From a checkpoint of a small mixture-of-experts model trained on Wikipedia: 64 SwiGLU neurons an expert.
Below are experts of layer 10 (counted from 0) of a mixture-of-experts language model. Rows are named router (the router's row for the expert), gate (a neuron's input weights, with its number), up (a neuron's input weights, with its number), down (a neuron's output weights, with its number) and show model dimensions 192-255. Each number is 500 + 25 x the weight over its row's rms, rounded and kept within 0 to 999. Numbers have three digits each.
Before each expert's rows: "comes after" lists some tokens at least twice as common just before its tokens as in all text; "gets" lists some tokens that make up at least twice as much of what it gets as of all text. This comes from a sample of Wikipedia text that the model never trained on. Tokens count by the router's weight.

# expert 24
comes after: ".", "–", "2", "1", " | ", "°"
gets: "0", "6", "000", "%", "3", "7"
router:500532494488513459496510482500512526489439528462530499548518528503545513513499533504451486487492474509497485478522529465480410489512450490467522538530461492511484506485487519450492495508517504
gate0:502511488536507515502499497500478507484494522472466483514492500462512510519495521483504510502485475484439525479510493521522483482520508490473534443521541489492468522536497480496496492474505508
up0:496497482515505502499512488528509502532509484468506488526522500485483524547484552515498472482489496443466492516505470456496467481459513479533500516509492465432516469510496486511505495511454519
down0:514502500515495533517506469499540478479489472518517485502520459494433486496514475515478510496497440547473446521466523507493507515509483478506455475550478482533464501537512492479503526493489492
gate1:433512512505477554541496518468484484510536494518534495524454456502448516540511504534511530511482538503464505517525537417505505501499455508510498513479476505486508545499492521522468486445527502
up1:511477467566467556526508476496528482532524483502504531492475495556517503540481534542512492484500501506479515508489515478517502549526477479515478506531488507453447481493471546528490532484494509
down1:481511507543535527476462534522521513496585548482529482490521498503483497512484492513537482451508518516481527489552483495504442536468535504481484542479522434498489519488464480489515512496530471
gate2:482532470532531538511495480528501501519510545492501499505513484475516545530458505522490492482482496476474517452516486500481465454471474506461528500537513517501519509515460469509489424517542495
up2:495532477450526484449467469456489532487501506468503502494510486488483483475489520490513506491488490504523471538520524501513511464507508498509506516492497463491476512509514559518493504481540528
down2:532524454492514486510475491525503501495543483496535489477501486511488460548522483526518510437556471463505518513517536560526474499460498516497524505498490462458471536487528515480475511530472527
gate3:483516482539478484544457504517452517544479530494478499534462487500513499502502464449484500500479500486495499484513466461487485552510508520501525512518465464501494508546474482515489502493510492
up3:522513461485499495483516528498494497508469535533481523499477525477523546486486524436487446467497477533486533479508485468474496492514485543506531496513451479511525491510483490472488523497522487
down3:531512505463529505528546537491479556500509507478490525521512549549495503466530505517518530447526491506490466495494511472512486546509518507510525498444480477523454465477544490499564507532513465

# expert 63
comes after: "2", " ", "1", ".", " | ", "–"
gets: "3", "4", "5", "7", "1", "6"
router:541543510473467477512511484518520480487475519484538464514528523510510500499518527499506518491524499542493498516481534480510393495503436479498497505506495507489508537523474503518499493526467504
gate0:519486511463500517508498510535498471447483490538493514529519538499531483491530536466525525494534513492537513473473507503470485494553462501472509508511505466484488514475536479526467466491470516
up0:488544514534515463511504461428490525501518509510498497449470477521464506476465512550478459525483497509505510471504496466548489512466557486509503506446506510480521494496464529487488507503494490
down0:503535529496528493482523485504480525527499513475491508517468486551489478538488510526482488558440534441489528519497519521515507438511501496494517521500496535452461532451521500470489494466476513
gate1:529513564526511490495476520473519497473491511526455466472510514548527497507481496516529469506490487514543529502472501469474514523501540468528506532460507518516495510519515481529544498478484520
up1:547507562524501554510462528419517496515507512496523495485533539527524496509503496486508450554588468527505542486482492505498502512493536525491519487483531500522525490513482468514500480529504487
down1:516471469456521505475512484498426496505475465482531453504515511505464494521504514479452519509490504494507481472473549524512505472514484510515490488545498453481487491514492482477472518532473489
gate2:511481521541503484488538495536489483465526498470526480488504510539555463486496496450515492489528502494470549493506498539542494497526474517433529512488501516467466535506488480516524491508516523
up2:451483536502492512450428482503488546516482520461487532472563501486496507503505507512531490493494480523542510501526494504497485527465459471470510503496497525493500462504505432461493494523502477
down2:481540507507493501448488544529517503494506495529481457482495508492524474493503473503515493522522519477497484494522480488532510469537496520521509511507487526505520510495561484466506484494469456
gate3:480547511485530508494538514467533515503506520497503509478470540453486512512500514530507502469470475544506513506497472473535508522535499521482544516504471493489472496540503491433498501558473505
up3:512522472496494510489476484506508530532477530468462495496439525444481511534484527547527493490480468510499466516536475504500488443502507483482560530527510508442494482540509491462519498544499515
down3:538492523525509483490484503495485485445521453532494505510484566542482447520495477557526543450535471512490467519487480504521503516516505487481542501493481454484486509502506500531492447485506556

# expert 68
comes after: " | ", " ", "; ", ",", ".", "1"
gets: "2", "1", "3", "5", "4", "6"
router:543525508469490492479470481525524513465501524464507500502532517527518539519516533496473479494504528522525471480486549528544380472512463475508509485493471512521487519496451502518462523526486519
gate0:476532480541499479469501524490535573516484520501550518519538468540498522511501467483465499491515510495505495511508555500510514549482470474503536512530469537484480483503482478448474477504508520
up0:478468514478481523471471520536512445480488502498518525484484516505511523464491492474461514505526518469445478525498496513518513520519509503514441534538466536489509481529480490433527479476490473
down0:499422522491486534528516505463494517467490507461529495521524514516503523483489508500502480478536491514490532568504498534486468493487468505500515502496499470537479497504460523489520462493536530
gate1:522490463492477527495460496524507513466519522443460526555468486481505506472524530473497462483465485463528487496399517514454508485505510513503534502515478520447506545481468497509518533486453493
up1:495499538505507516482530517470474496473484470532548494518481525499478494481484531513490501510455470520525540459480478454485457512552477518451517494461469455486506449498498475520501499515508497
down1:447508500483494500543502510499507528458510491502490500544480488494519490525497490450494505507506487507510449468512517463494504458516488520422501518478524530485504525472476501467497449492526496
gate2:505504529521479483528465493495500492502482518498505482526516489485468511531507504507546466495471537482449586458456540514499497499524513497470517479493525498467481473472491473472528510509456486
up2:510515509487496488486506522479525511491496480503492542514523480493520508516531487471491472549543510518535519480519475486520523510550490467486464485476486516532496485534505491494462520504485518
down2:502491515507520438504494476484466519475487519539503481506497499502531524521521543515493494438457501495515495469507484505497425491517494552509515509538510521465464482468464510542471493486507516
gate3:502518468465502506491501487544490465514514519513491470465499484529471517502487457473501470503484476506476533516495479498527457498476506522519469498483480512504524495505494448468511513482504476
up3:492535481502510486521531498511486517480498505540478484445504516515485522499517486526488498518475515518515515518488465477518483469499527522511497471467537487528488506508478488496493484464510461
down3:535431539516461475498481496506498506490487519511520505457456485502483492521500527522483509484510495502514473493466477500527492516505503534458490529498495469481503504485525518542482519482498517

# expert 15
comes after: ".", " |", "\n\n", " |  |", "\n", " |  |  |"
gets: "\n", "\n\n", "| ", " was", "==", " He"
router:487527519504514491487487501467481543476525556468532492518537538493487496470504492480476460519508509526504510474471509456566464523479456474479496510500478511492471506499499518489511516516506432
gate0:467497459508465536486485499519516487514535525487472466511555479510496472464535529511522505515490459478519499513520477473512503481504476547506502492509501479500478510502436476456513474485475489
up0:523521476521526444508496484508476514490515498492497485501466472472472487523504457565573512504511513480522508483549522520475503516488516481524514537501502469518521458526524494557534484532503545
down0:501513487483491503520508452467524535501463471536531486529469501490495511532498464486457523502505516524510468494506516487537480481486530485546541547546513527479501512490475456451432489488479476
gate1:502499522520526536451509476497502502516470479470545473514497524493519521516490534541461496518525479503475465544508502532485505432493471490468469510508494484496514487447527523489509488509494479
up1:502492470493471466529478492522484502505511496500494465493474491516473470507552500505505508480461485495543520463433495445541486507519521468521498513484501533456465514511492505510510488479462526
down1:469509479534505486479506545501471465499535519462544492495518466466482477460494524537479478468464518527536536519482480464503412508509452490532516496495489473523542510484463505484513495506464488
gate2:495456480493490513471498500488553482533541494506535505510494515490519456505472538491491535570460496496434520525498524495523506462508461470515506536520486490492488474449463487469469463507499479
up2:517546497526520487526502479531453491475496483476486512487532484452470549536556515521534486485491496505532525501522519517491474517530512512481463487467490500511516512544521516501540521470465499
down2:518533486518491493497521506487464491482507474497544501499486537497514448527472513494454528521487507535533501519468516514493542535493499513522496491489509514483500507463537535433521477531528450
gate3:551462484481472536514496519470491511509517520462498514523508511471503468490538526494483528529495528550521456463509506465503490528518459500475519519490500498505505507505524469477516471483506498
up3:497473531494507477503480509470439537499530523477490500534506505478512505492535520495518493484486463513518502443507475454526501539503513469475469536462547459479477486504489488500547480450505510
down3:491460507505498549461468510469488451542510471500505477512499526525493501452504490515532480509500496535516466507469493486505488505512492516509484519511514533496509528483538507484531518506497508

# expert 90
comes after: ", ", " in ", " ", "| ", " (", "."
gets: "1", "\n", "2", "\n\n", "| ", "==="
router:534503503495497510468469514509488508499567534455546502481493535504487545495531508502500498513493497496508501478490542562523449490476442476499478507517489504481448521477508502497433489495498509
gate0:481505484510508522500468511499459507490544516494514503525498518490542487474524507489515519524468533462470500459527513496496469519532477490461455482507453517455513479506523505480479474485555501
up0:498524480496505506521517477509495480512496492469481486451498499500453490490469496524508427539485476525494507535458502503515517484474552486527501519523540484548475504481475457505478501500467488
down0:479510482525491474485520469496501498520468553486539492516508499528493502512521529520500517493502465517566508498488511469487492491513475523470558527514524517520524525465486486509484518472503497
gate1:527486551514495506511507486539504517529495503498503515550508516486487477484498491468533451514503515511492501487444528494500473535487486505491505492506499502460468465538495522477493510480495474
up1:535500497467508535483507495472456501451505511497488499499477465540555489483456434502471439488536487526508455528471511487500522510499505539494468519513493463532526523527517537459495516527534506
down1:538454492494540524534527456499506474533467506470520564498502503517520517470545487514513510523527509486508486521476529515507529510491483492522460492488503516523508507516525534489516504510468502
gate2:498473533502508479502448476520470506482509490531515542493512495459472499484528504458509482498475488469546475459501504498492476482509477434503498488496516494513490502535499522517519497503509493
up2:493465506489479507508454494479490510485519480500475533458486481486472507526478523456512482498501487520544500499521521532525501524475470530486489499492527475496455536526485499502513524512504483
down2:480501501522519489480476492483503509469512500506526513471487573528445515491505453497486519481522523512559511514482534426523469473489529515472520476472522523463479457499479510466508522508502493
gate3:520551506500522464482524537486455478511484515474484530483526514493468492472465517546502485510470495469496477511492524513552493515506494517479528467484451558514520520438489490511506468567491513
up3:463534500482487534437501527481511495522514502498566533537506504493471519444532510514480506492521521468522490498527545480498499481491493508480495488553529486508476493471495505496496514495535482
down3:518504538504495497511509529466508531505485530475533441500535542513523492513515495522479536505509468514493470493506492482481484516488457536491507496524513509476497471550526497515506525541525509

# expert 23
comes after: "\n", "0", "3", "1", "4", "6"
gets: " | ", " ", ", ", "–", "| ", " in "
router:508519521508451511502491514482527461502505553484499509525488489538492486480494497483454507545530476532521513486485538481514437525460490476485463517485476512472467506482493523450469486520488475
gate0:475477461497543529495502479523540560500514529519509484527517496507536523495502485482493426491512512495491511483497506491510491496474475496488447430466523510524469473487487552444525473497470548
up0:515489441521581506526505450501546533468487514549496517492485471519502553509527512503478478486514491554518474499483479519523478502535529513467444497510514438508505486500470512517540457490498508
down0:502523487485492506469499543520502488538502517541469525506472472506477494543455497487523520518506495472495487494488497446530473501525506492465537498456499473529514469516541429529524515473495496
gate1:558506509485440538485525480514513479526503502536564493502478528516556492486436470517493482498528493503521503532511494443501513487469461506529520510505518534488482493512565527495515472513484547
up1:480489550576534472471472516484521526478521486516468472570473468489485481504520523501496546465481520495504501490490521509496468514537542496484522534494466506502503498505425511509519487501498511
down1:447490478494508477499520497491491536511540519504547455511471532505510520547505505528536463502504526485483504495482514475511526483515494517482509485496508511518504490547566512526527514498513505
gate2:480465518536489492543490513543482484522457527475487526548527500516494493484471510509477530475482465458494514528434468486539463505512475443518505506499516493463507531458500506490554487522531452
up2:503502527501504509478507510505547511469504475482503508526494460508509525503541535491512474459507484541462490484495535556482493511480501550479476487496490497490501479523476502500498467519481539
down2:446501541482522510512434513491541487559482496484534541487474554504525496514546552527526494484553474486503531477472512490547510509503489494507495526519505492520523457493469507474518528513538485
gate3:501495499551516491452494517486488518473489493485496570477498500451473483512473485528511514486478477506494518485525465488482484477458513533524485499503472517533531527525486476484520495548516459
up3:494544494502551457475490491493520539490508514492528504499468482490471508506522474494492486490484492512497514500542502519534491496469521508490467515476429481527496542524493459525469538538484532
down3:527520498506516474498450503517512493452469516520475506489489464496453508489529520509487459493494488512526477515506512536563512452501515490539506542472474485519532552476478489493463477503482430

# expert 66
comes after: " |", ")", " |  |", ".", " |  |  |", "\""
gets: "\n", "\n\n", " C", " c", "C", "- C"
router:512495494449470505536489454502474504478514531509514501518499522506516476506527519501481495506520537572479459490479495510495468479500456459466497541491500526474497528492516482474492502485508480
gate0:520496500455499514484471450546523503479499546517467464510487484543499477506483508491469497524510475521490467524511489454540524511532489467469508517475520540458461544522546482517503475501528510
up0:508509464529512482520498527497510487526506491508573530496500523491511521510547514486473480482533489496527494498512510510498454466464510508516518490516480513518536479458456516499459520516498473
down0:479522503500478487478496572495468515510509471496462530519526495507467536478500524512513491483483502479508536482465537498520509480506497491571530470490472507506524488495466533446506540424510471
gate1:515491473531486522519509474527495536476490553493503539503527565505466522562525499519541484465498514484498487505470496498516497510433497496466510514455522484561522475538500536510476524444503483
up1:494541517517501466508485511466524529498502506495489470495483459449497541560490546518521510485493542454506424476510523515534518503510552506509491526513494499540500509519476501499499533461489489
down1:463487501504498515482508491496452532508480483516535522537523493482449542537489498468539484516500552526492489494523514502534512508467474479541494521501514477487480516531532485502509522486476523
gate2:483488545496511538478498528499532494517487518492552495485549497537484537491505510499515507532538458469474535568530466500513504529468466460470461545499486468497480461479498502508493491455489474
up2:506521491492496510475534454524473507497517505522458476514532533516504445501505510483481486498524475502480545487512524491538481511479463540506514446522536502496493510535497529513507490527539496
down2:523523463519485517496504523541485463518489491511517479531468518471480474515465512520520518506496514490508493456500516520476436474529522518532554535490496539481510502504464505455487485505474497
gate3:515508494564489493496543487541493467522500469497473511513494469546474564517526524506487510522476521500484537509483504465533497473516542500442458506523479542542523494510475494507518486430512461
up3:557541502454482481502483486495461491506542500478456524495542473451508504511493525452474464491524478488528494517488518517512469513480484510484501496503465487513472487505505489516481511528494520
down3:479485470515508489513498531499507472511476511563500491498497538507496498428469505489496510463526493473515507486498537516471436476447486535501517505503469491520460531515511517475498541549516455

# expert 40
comes after: "0", "1", "3", "4", "2", "6"
gets: " | ", "–", " ", ", ", "; ", "."
router:488515516504443476512504502469528525465499517477494507529492497511473484495502508506442478518502545538517535482472546498509428498484508453477511495498521535473443510468506504472458506478540456
gate0:540528507493505505494510536516536505502501434476513452485513495522527519528518542492480528507500511514480519467531474491533469505497478512456489489509502464543489485536501502480510500526460516
up0:521511487524494508530478487538493482499488554466540513483516505513486547512463496504456522468531516443464493500504524528451527454441488521516527504501462500499501537449530519535491532506515488
down0:538527478498523474467535508489504527490503507480448524472517506471496498492521531515460487464496479514495548488481495525522555535475456539498472491491515507457457519461490507518517517539533485
gate1:497465533525483461563504496513496433476511481523541463548528501456492503505493484496508494475452503475491509492482495511512498473507528504511469504506508486463531462505469521553502492494481518
up1:506503472494530540465486507470528531514499508488565463459516521511496515499495521452482501482536485510490481481526520523491530504464462514469462490460487496517467491490515497506509470475501501
down1:498461469489489494508530520514481462467521474503537493541477518519472525545531492537479508511540539518506487463476512499461455505502518490492495493497455515512490511486495520484482462494487493
gate2:526528510505449510457510549486479498549479508467510510482506498529493527455513499525520508570451518498522487519480492455490495462523516520479466503499517510508484508490503505508539525495499500
up2:510518471508463509476497501468508500511523481497471492491510505519498514495507522508507509569502521512530486572487498480496484446527492533497481502516470496512496535489466516503492513520490482
down2:521504488553482543488491502462519490551475477500495493511493509492514492483508504542527512511514483499494488533470519481488543498515441527523502530533500484552457532514489526475523470492427489
gate3:492527534479505502524492546501544500480493471494525466498572522486503494506518530530520519480470496478484491477458517526485509487517504565534498468448471519499473455447514489492500477512509513
up3:509488465551476468503491558512487458528501517446514551494483494480500530498519498474514495463513500494482552522503531516491504489538477478524521526519501527520511520507439468459497525545537505
down3:475488532563485498467461551462483488477479514494483456504480489488492473528462478489527505480477470511441507485550503499431481491498502515528521500523491538503512525474477495499501523528529538

# expert 13
comes after: "\n\n", "\n", "-", "|", "==", "==="
gets: " The", "===", " the", "The", "==", " ("
router:517511491496494532463532482494518530532523519499505509504525514495505484445510493504517514524469492533527508491492537479540437531490467520490480524473505535491512497513504532502436516507515540
gate0:437509534493503503476478461508487528475489504501481441502514510526457471550520492517524501479532479471546514500456490475524502491479481483525476529497485469504457507475514545496472498510479508
up0:514507479474529479499502485484527494500543473490499526509476498517463480462489507491521529524497515507484454500511547502475530450528492571465514448535498518530514482476515501514484477490491495
down0:497489481527448469527498511490467527555490493484489488504526499511558484512513474516530494500499486500515523446487473489458549543499494484516498523467521496516491451481482511444504513526502487
gate1:503476509488505520489482527500491495499478470468496513498510482532476533521516551537502521495457532500458469530515475510542490513485497491533495539466511494493551475519505480531476473517493453
up1:513492495522513495520473523507549481484515477529526533505464495451548469498524524500501468479508505496534527488492502483447507480525509517532536516532521481462496495523508512492548533444519490
down1:499500506491490481558520463505511543515529502497511443466506497479502487501469523521461491475482496462468522498511478528504450501512494516460462458461524504504475524483530511489495472496500525
gate2:486526473526474475476532476508544466490511526525511493468470544500517498501478513523491518499475492524500487537483467496498482527433475531520518517499493515502477520499487551515449528406529481
up2:536509512514474472483567488517511499488495546476494526493513495488497459537502450487515484504464501530556504519518530498472483473493498493509489506475506524484519496496517505514479500423533543
down2:569502501529478482467525474455498489477458524495541532515508539458493494474510469507479528520532543486507468519541499498487488497496490534475509460483512502498496480504490526511515573488542505
gate3:549464494426495524473508513478482516502523485492514535468456483470532470541466499505494503508496474505518509544460501549517513504497465505537502462487513490539510514497491569485483505535485505
up3:514494501492520539456483502487512532475506476468509500493491508476506486547506482470469502530462465508494520538493494493527499478482537508509472486491497526472487531528498484481483465500484516
down3:478466482489529494555468524496524435456503506527565500534515465508512491459483472497500475495531493477486521530469478519507505550515497571459503488485520514526451477496499530529515514519529492

# expert 31
comes after: " | ", "; ", " |", "–", ".", "2"
gets: "0", "\n", "3", "4", ")", "6"
router:492518478502521465480520492485512480502501526480468499558515547527478505467491500510439490484507506498489521461484530481501428497497464514514478539533474491466516506488499510456481527506521483
gate0:516507500501487498450571502521514498528485484521545434475530535485469512505505479444496485494510504496499481513546493517496500500476561505501553507513462469538484523515499543552521547518515499
up0:473450468478505480454485494469507487492526542484460478492499522497510528525523485499530495482480467493549513486517540493509509497509543504506497504491512496534482488511504501508484553500512532
down0:452507494473492492522524483509508521488520500497504462479473507465469503478456470509454565476462506497483483506514471534526466480517477489491487526521503535545506513505502465504498526470519501
gate1:478516472535524486505543555546454461466506497489549503493512536480511482491461530505500497487522493516511524496535491513522483510555504513503529487485507453497503482486562472479501468529528509
up1:482493509520495517434463457507510537560462506491494465488522477482556524489513499500492462493491494474515512504502471486449507476432503525492440518540476567516513495510510509476505536494470470
down1:470502478479522523507485559495472505499514508506497486509472497518489508481509512501549563470479475518483491521491487510497450479519466508482545477514506494522502480532521478472498493475533516
gate2:478516503496506522482561523511470503506517520495564482516518537522500489493500489488500500503509487522540515505470483475510498487526517480497515506516478482526523528490506521506514518544508451
up2:510484554542495545469525489527534481489519466505517500478490492517502480503534549496506498542499480486502516475490485514523518434469531503480522504456557532497502477521458520520495501528499464
down2:521496506483514513536538467498469510519506524443491493488517527528478525465473498546468508514541550474537537532499474557497537483517452521482506560514495517475511475465503473490456503522483496
gate3:501461545501508500525505510511517415486536473500473549512525484516532474510526520453526479517492503443479553500469510515468472526488476535500487512513543511490506513527435485533440512492471512
up3:521496472514503503463492492464531553521474519480549452480474477482526530532497490557480494512530517498512456500542496457509502467507523452516510485479474501499486441523521535564517496525509513
down3:494530517503479497537543558449505550511493541516514501526514516507500502527510516519498455490477542492468484519500545497518484467501481517497485455467481502520507527543519473546475466534467529

# expert 38
comes after: "\n", ")", "\n\n", "-", ";", "=="
gets: "\n", "\n\n", " f", " d", "2", "=="
router:483514459486480481489497476456484533512511518496535469510490506477486492495510520496501466527493501504480496483538544477509442471496476515504504511493493543440484484493469500448500481498502482
gate0:474507506514491554493512482533518482504436523505551490498524493521442499518522474512461530518475501479507547453524473453537474457492521500547520538505533499453463508496498508470492485511473473
up0:470498487500473447516506481464517520510498493477475495452521508492550496537434497493484499507524453494494515479445476538475511503500500491510480498476484489551515506543535513506503550517515514
down0:510540536467497538544469518506471529487493489504522509502503507471504490533477476504477502561465496503491501483497515487558508505452463534459481455484451487503499473513501500518483467473498511
gate1:517473492480500483515490493506525493521493506514510535502490543516474524503487506481454500502510514537499540517502513520543483514524482525478496475515505462521470505520487534469493508476535501
up1:527509495522468517530539484491501524514483460545502497500483490514502471529431511501475523465486509506485518500543514483536485478516477505520492521532497445521502495513436483495467524504524495
down1:514505502503483480513515490517482493520496520582479485523520546501491511499538466511484485472464528488518507492526505486509489494521500526479463495478513491516480511495487454504494513505486486
gate2:536518452490480524470516478493506481517496529572515518508507479469562503471519499486516512512495539513506458488514485500488456480515486487522533502484498505474518512493510532483451476482494493
up2:490462517502534463524510483527515498505538456467506512487491532535455488525492469477499544497481457480529537533511515487534519495463521493513515514551535497519477478513496459531531534539487487
down2:484547484512492552495492507462512491481487483488537498503520517509532483477513529554482545481478472457477502504486545472495505498477488538499479514527508498533473527523462519542508517497528494
gate3:495494515510484452501521519519514530528504512515521495529501553488537492513546498497512566521525534495478492501518514493488495462500526499473512540566493524505520493516488521489524498513487524
up3:507498509499563522509497452458546504493536532495495490542508484452490472455508459479505477492509510555518496506435502485460499524502494496449497511530500522479468505474529446511478482439498506
down3:496505520464488490474521513485492471516505486526529484520537490504500463497512506541519540509492470485491499513536484540526468506476512516512521483483526483523475532520527520515517509526489511

# expert 17
comes after: " | ", " ", " (", "| ", "; ", ", "
gets: "1", "2", "0", "3", "4", "5"
router:512515493516498504470482509478507511465511560475519471473539501513528528489506540505485483503514531514501507490516525532533392486456434477481500521502513525475499533489514495486490469518493491
gate0:494467553461489558487471458475505502501532469504503519505498517497521504490488505495492509521491500515498523483539533497488507495499467470538486506501480526491499472478476547497496591492439473
up0:509482511532490550450511513462478569487510533491490536501485497456536449475497520470481529457461489519493531508533548491475510515464508487492516554504519472496503518489507525518542499523494493
down0:483461506527483500541487480506489509526525493549508512493513498485535516485531526473489462501490533521480521469534542512521526509510487474490453523496508505496532533503489521492497477500508508
gate1:493548499492526485481478495490523517451509459470502487496518515478480499497483488509505518507475525515543520481490511492496469495551518506500519519473518505511531520497490510480505447491521476
up1:472592532502533464503463496488501513493491464460493446508550489475448493488489490510511525502481521496561471497512498495500479464514515499501494481481460524519498526473483506467498453528536494
down1:502495522513508515558455473461492522488477507456494488493498491501529551523492483497514504489503498494473498486536492553499514539522497509498516522481501474510476499509520507490491491518494503
gate2:526497474515509495522477491550460473512478506521503468502516539504506470495460448486518511485482517516506485505480491516513466521495505508501532471546513458487523519506476519514475485504498519
up2:524510523524518473537481509535481443527473523530504441472494512511534480536483482517558524488500505463520498522497485518466491525505464503516490478533523481475495498491524524517510455496498515
down2:516473473498481489539532500513543539548476513511474571501496467504493545521570510508445528584511489472496513528537479545478508494467508503510486488502510525493513505500491473477522483550495501
gate3:476523494500481533520501521523495505506551496554524542545510527476527482504512482494478500484486494482500490488516510512474469468467474520503475490462485574534481531469471517497491473482494492
up3:499495507506479495510501458529505545510486491530518506557512492534511500512487533537522516502486530515494523480480486468462485463499534447516467493525536494508525476522492480467512515480520510
down3:464533514478493515531524481511540464495491515482501508525543467485522529538555483490509469526530436450504501497518552475454502501465500536487531501525460487515512541523536496466525504532496510

# expert 60
comes after: "\n", "| ", " | ", " (", "\n\n", ") | "
gets: " is", "1", " I", " a", " O", " are"
router:489518502515482495501481522462517503487503533513525490525534536484495505484538517477519502531519533502484528473497594479492428492493468470487494485494522502475479548480497528490512495498510513
gate0:492482525533532485470478526565533486489526498486500488497506525493511547521524513515503469515509467496502497443503506502430511484498516495476470526468500514492498522517515489508506522427499479
up0:491460554506484527477478503497487452500520493472498514463475456462487539511541518451495517515514442457483516484552445493528500506509532493531514496493525505485558452508470513503493507489498524
down0:513515489486496490529488461491489507503476481539520503505508460506508516515539478490512504524504496522471518553485529502500477510492512502453466512511484495493506517535534463483461451490461482
gate1:471450513507476473478455468515492493523482508475514461541502502518477487489461479444464514495493503471503506497546451503474482474486530448510512532497511537460513508464504499463482548497466532
up1:489502454569525494523454527507473471502484508507512462474499485470514497483493512522501505477525525543521497520521512519517489513484522547470472474507509503485514476521512452505507456540525508
down1:513486508474525459547527518458455503465520495508517523494485466501493481491477532503480486498497493497476499530529533525536498498429496512502508530443474512523482509431485516536525511519527489
gate2:467478473524511563503534519513487495473471530463529489479498543472514504514496474500501483507476509528499447474521495515449498490465491496541511525520527483531524493523509462497483490490464518
up2:465491457526516538526523522518533486531546488495478488484457502514543467535449484497521489483505527501485550519510500479491515481508480497556516545498506493493531508479528470526538477510477510
down2:444504526462488494506484534493526471506482488542476461494498523518467507516508513519500462534534514531563506486492470449526567489502534496502494496486499501490468551465491474510503453472516522
gate3:511495528516445489521506496466496520490502485539522504498521524543522513490456519501520510503479513531474470490480518506489471531478464490521493473509511486486455528471487493479498505473477512
up3:479506467517505503512435483472499504526505471503472534501502490493478500489474467492506451482496495481486469482476495479535510508516500514532493495528512512523482507514481510509486478499452474
down3:475495501476539506496504501440503547497478483531537490477491484483508519486461465468509463499483484475457487509465510471548523496481467535487521476435527528484475486501470500515506498521509519

# expert 20
comes after: "\n", "\n\n", "    ", "- Education", " defeat", " signed"
gets: "-", " of", "|", ":", " of the", " |"
router:473496483514484502470510512493503515472543494511513483553490493513514540484495550521430515512488509516495507445488585476500465502486471492478506518487501482470501484488493533479438497492511487
gate0:483473528468505509466521524481507463519499512478494454504490501511550516478482473479507466505550511471494530510454496457526489528535496483458503405525510474497513486517473512510528475513471524
up0:486474473481493485496498510492488503539458469489460454518512498503522539485506502499521478446519472455513522508457526517506509515507548470467461425524503479515500502452479527492573478510502510
down0:474495515493501495508474455488509457471484491521495502479592523460542483493461502520473459479510515501527484536455509518496489522452506539457505554494498487487514514476533547492573502493507479
gate1:476492520499495479531474521502494520481504498552526490473522502518470511533497513533493530506479475534496505432533489538510470470514500488492497535522473496516465475473472511451563532467509503
up1:484493504541493526464516480456479546483468507515468476513456515510516502499471509517517486484525501554549476488506524520502510514508490477503503516526471478488472503534508430513492516447515513
down1:494489476481474503464534511488508512487528440473460493489533457477490510482520476476502553506540513471492517496472467486491544502507468560466482495497513498440477490525490578473493527520522490
gate2:503515552501501518458547477498505518490494499497510489486462465551480497535486476521463484497498485574500469466535508502494498513494450478506546518532468514492532500513494502475452529512487503
up2:476506510536470524514490504440518571447499482530518516494504493484514549501488494498457514512498526528477437516482499509480499520517523502468474519478537466467479526519477485496485490481499519
down2:530485539502478490454546490482503497494494460494524522499498461498453496521482529531498482455511482537511537470500535491501453525480439509493540484503458488498517442485503514501496542492490474
gate3:505503519516517504524514507467472473463511486469459475509462482462526524496489497539500464496479500476544486495432490497485498509518515502526513500537538501459482493523483495520545518486489508
up3:472486507530457466523504520479471512463521482544490510538484536468478497470527518531510492514520521476539468509514519469473506487532494487465517493508483497476507499498453516502526483481477494
down3:482526475517508471478539498502499493461508471516495500497476490480480504490470522545530495507523521508474516524552513492486492469487483544503515507493502504482524445503427575495458475517502492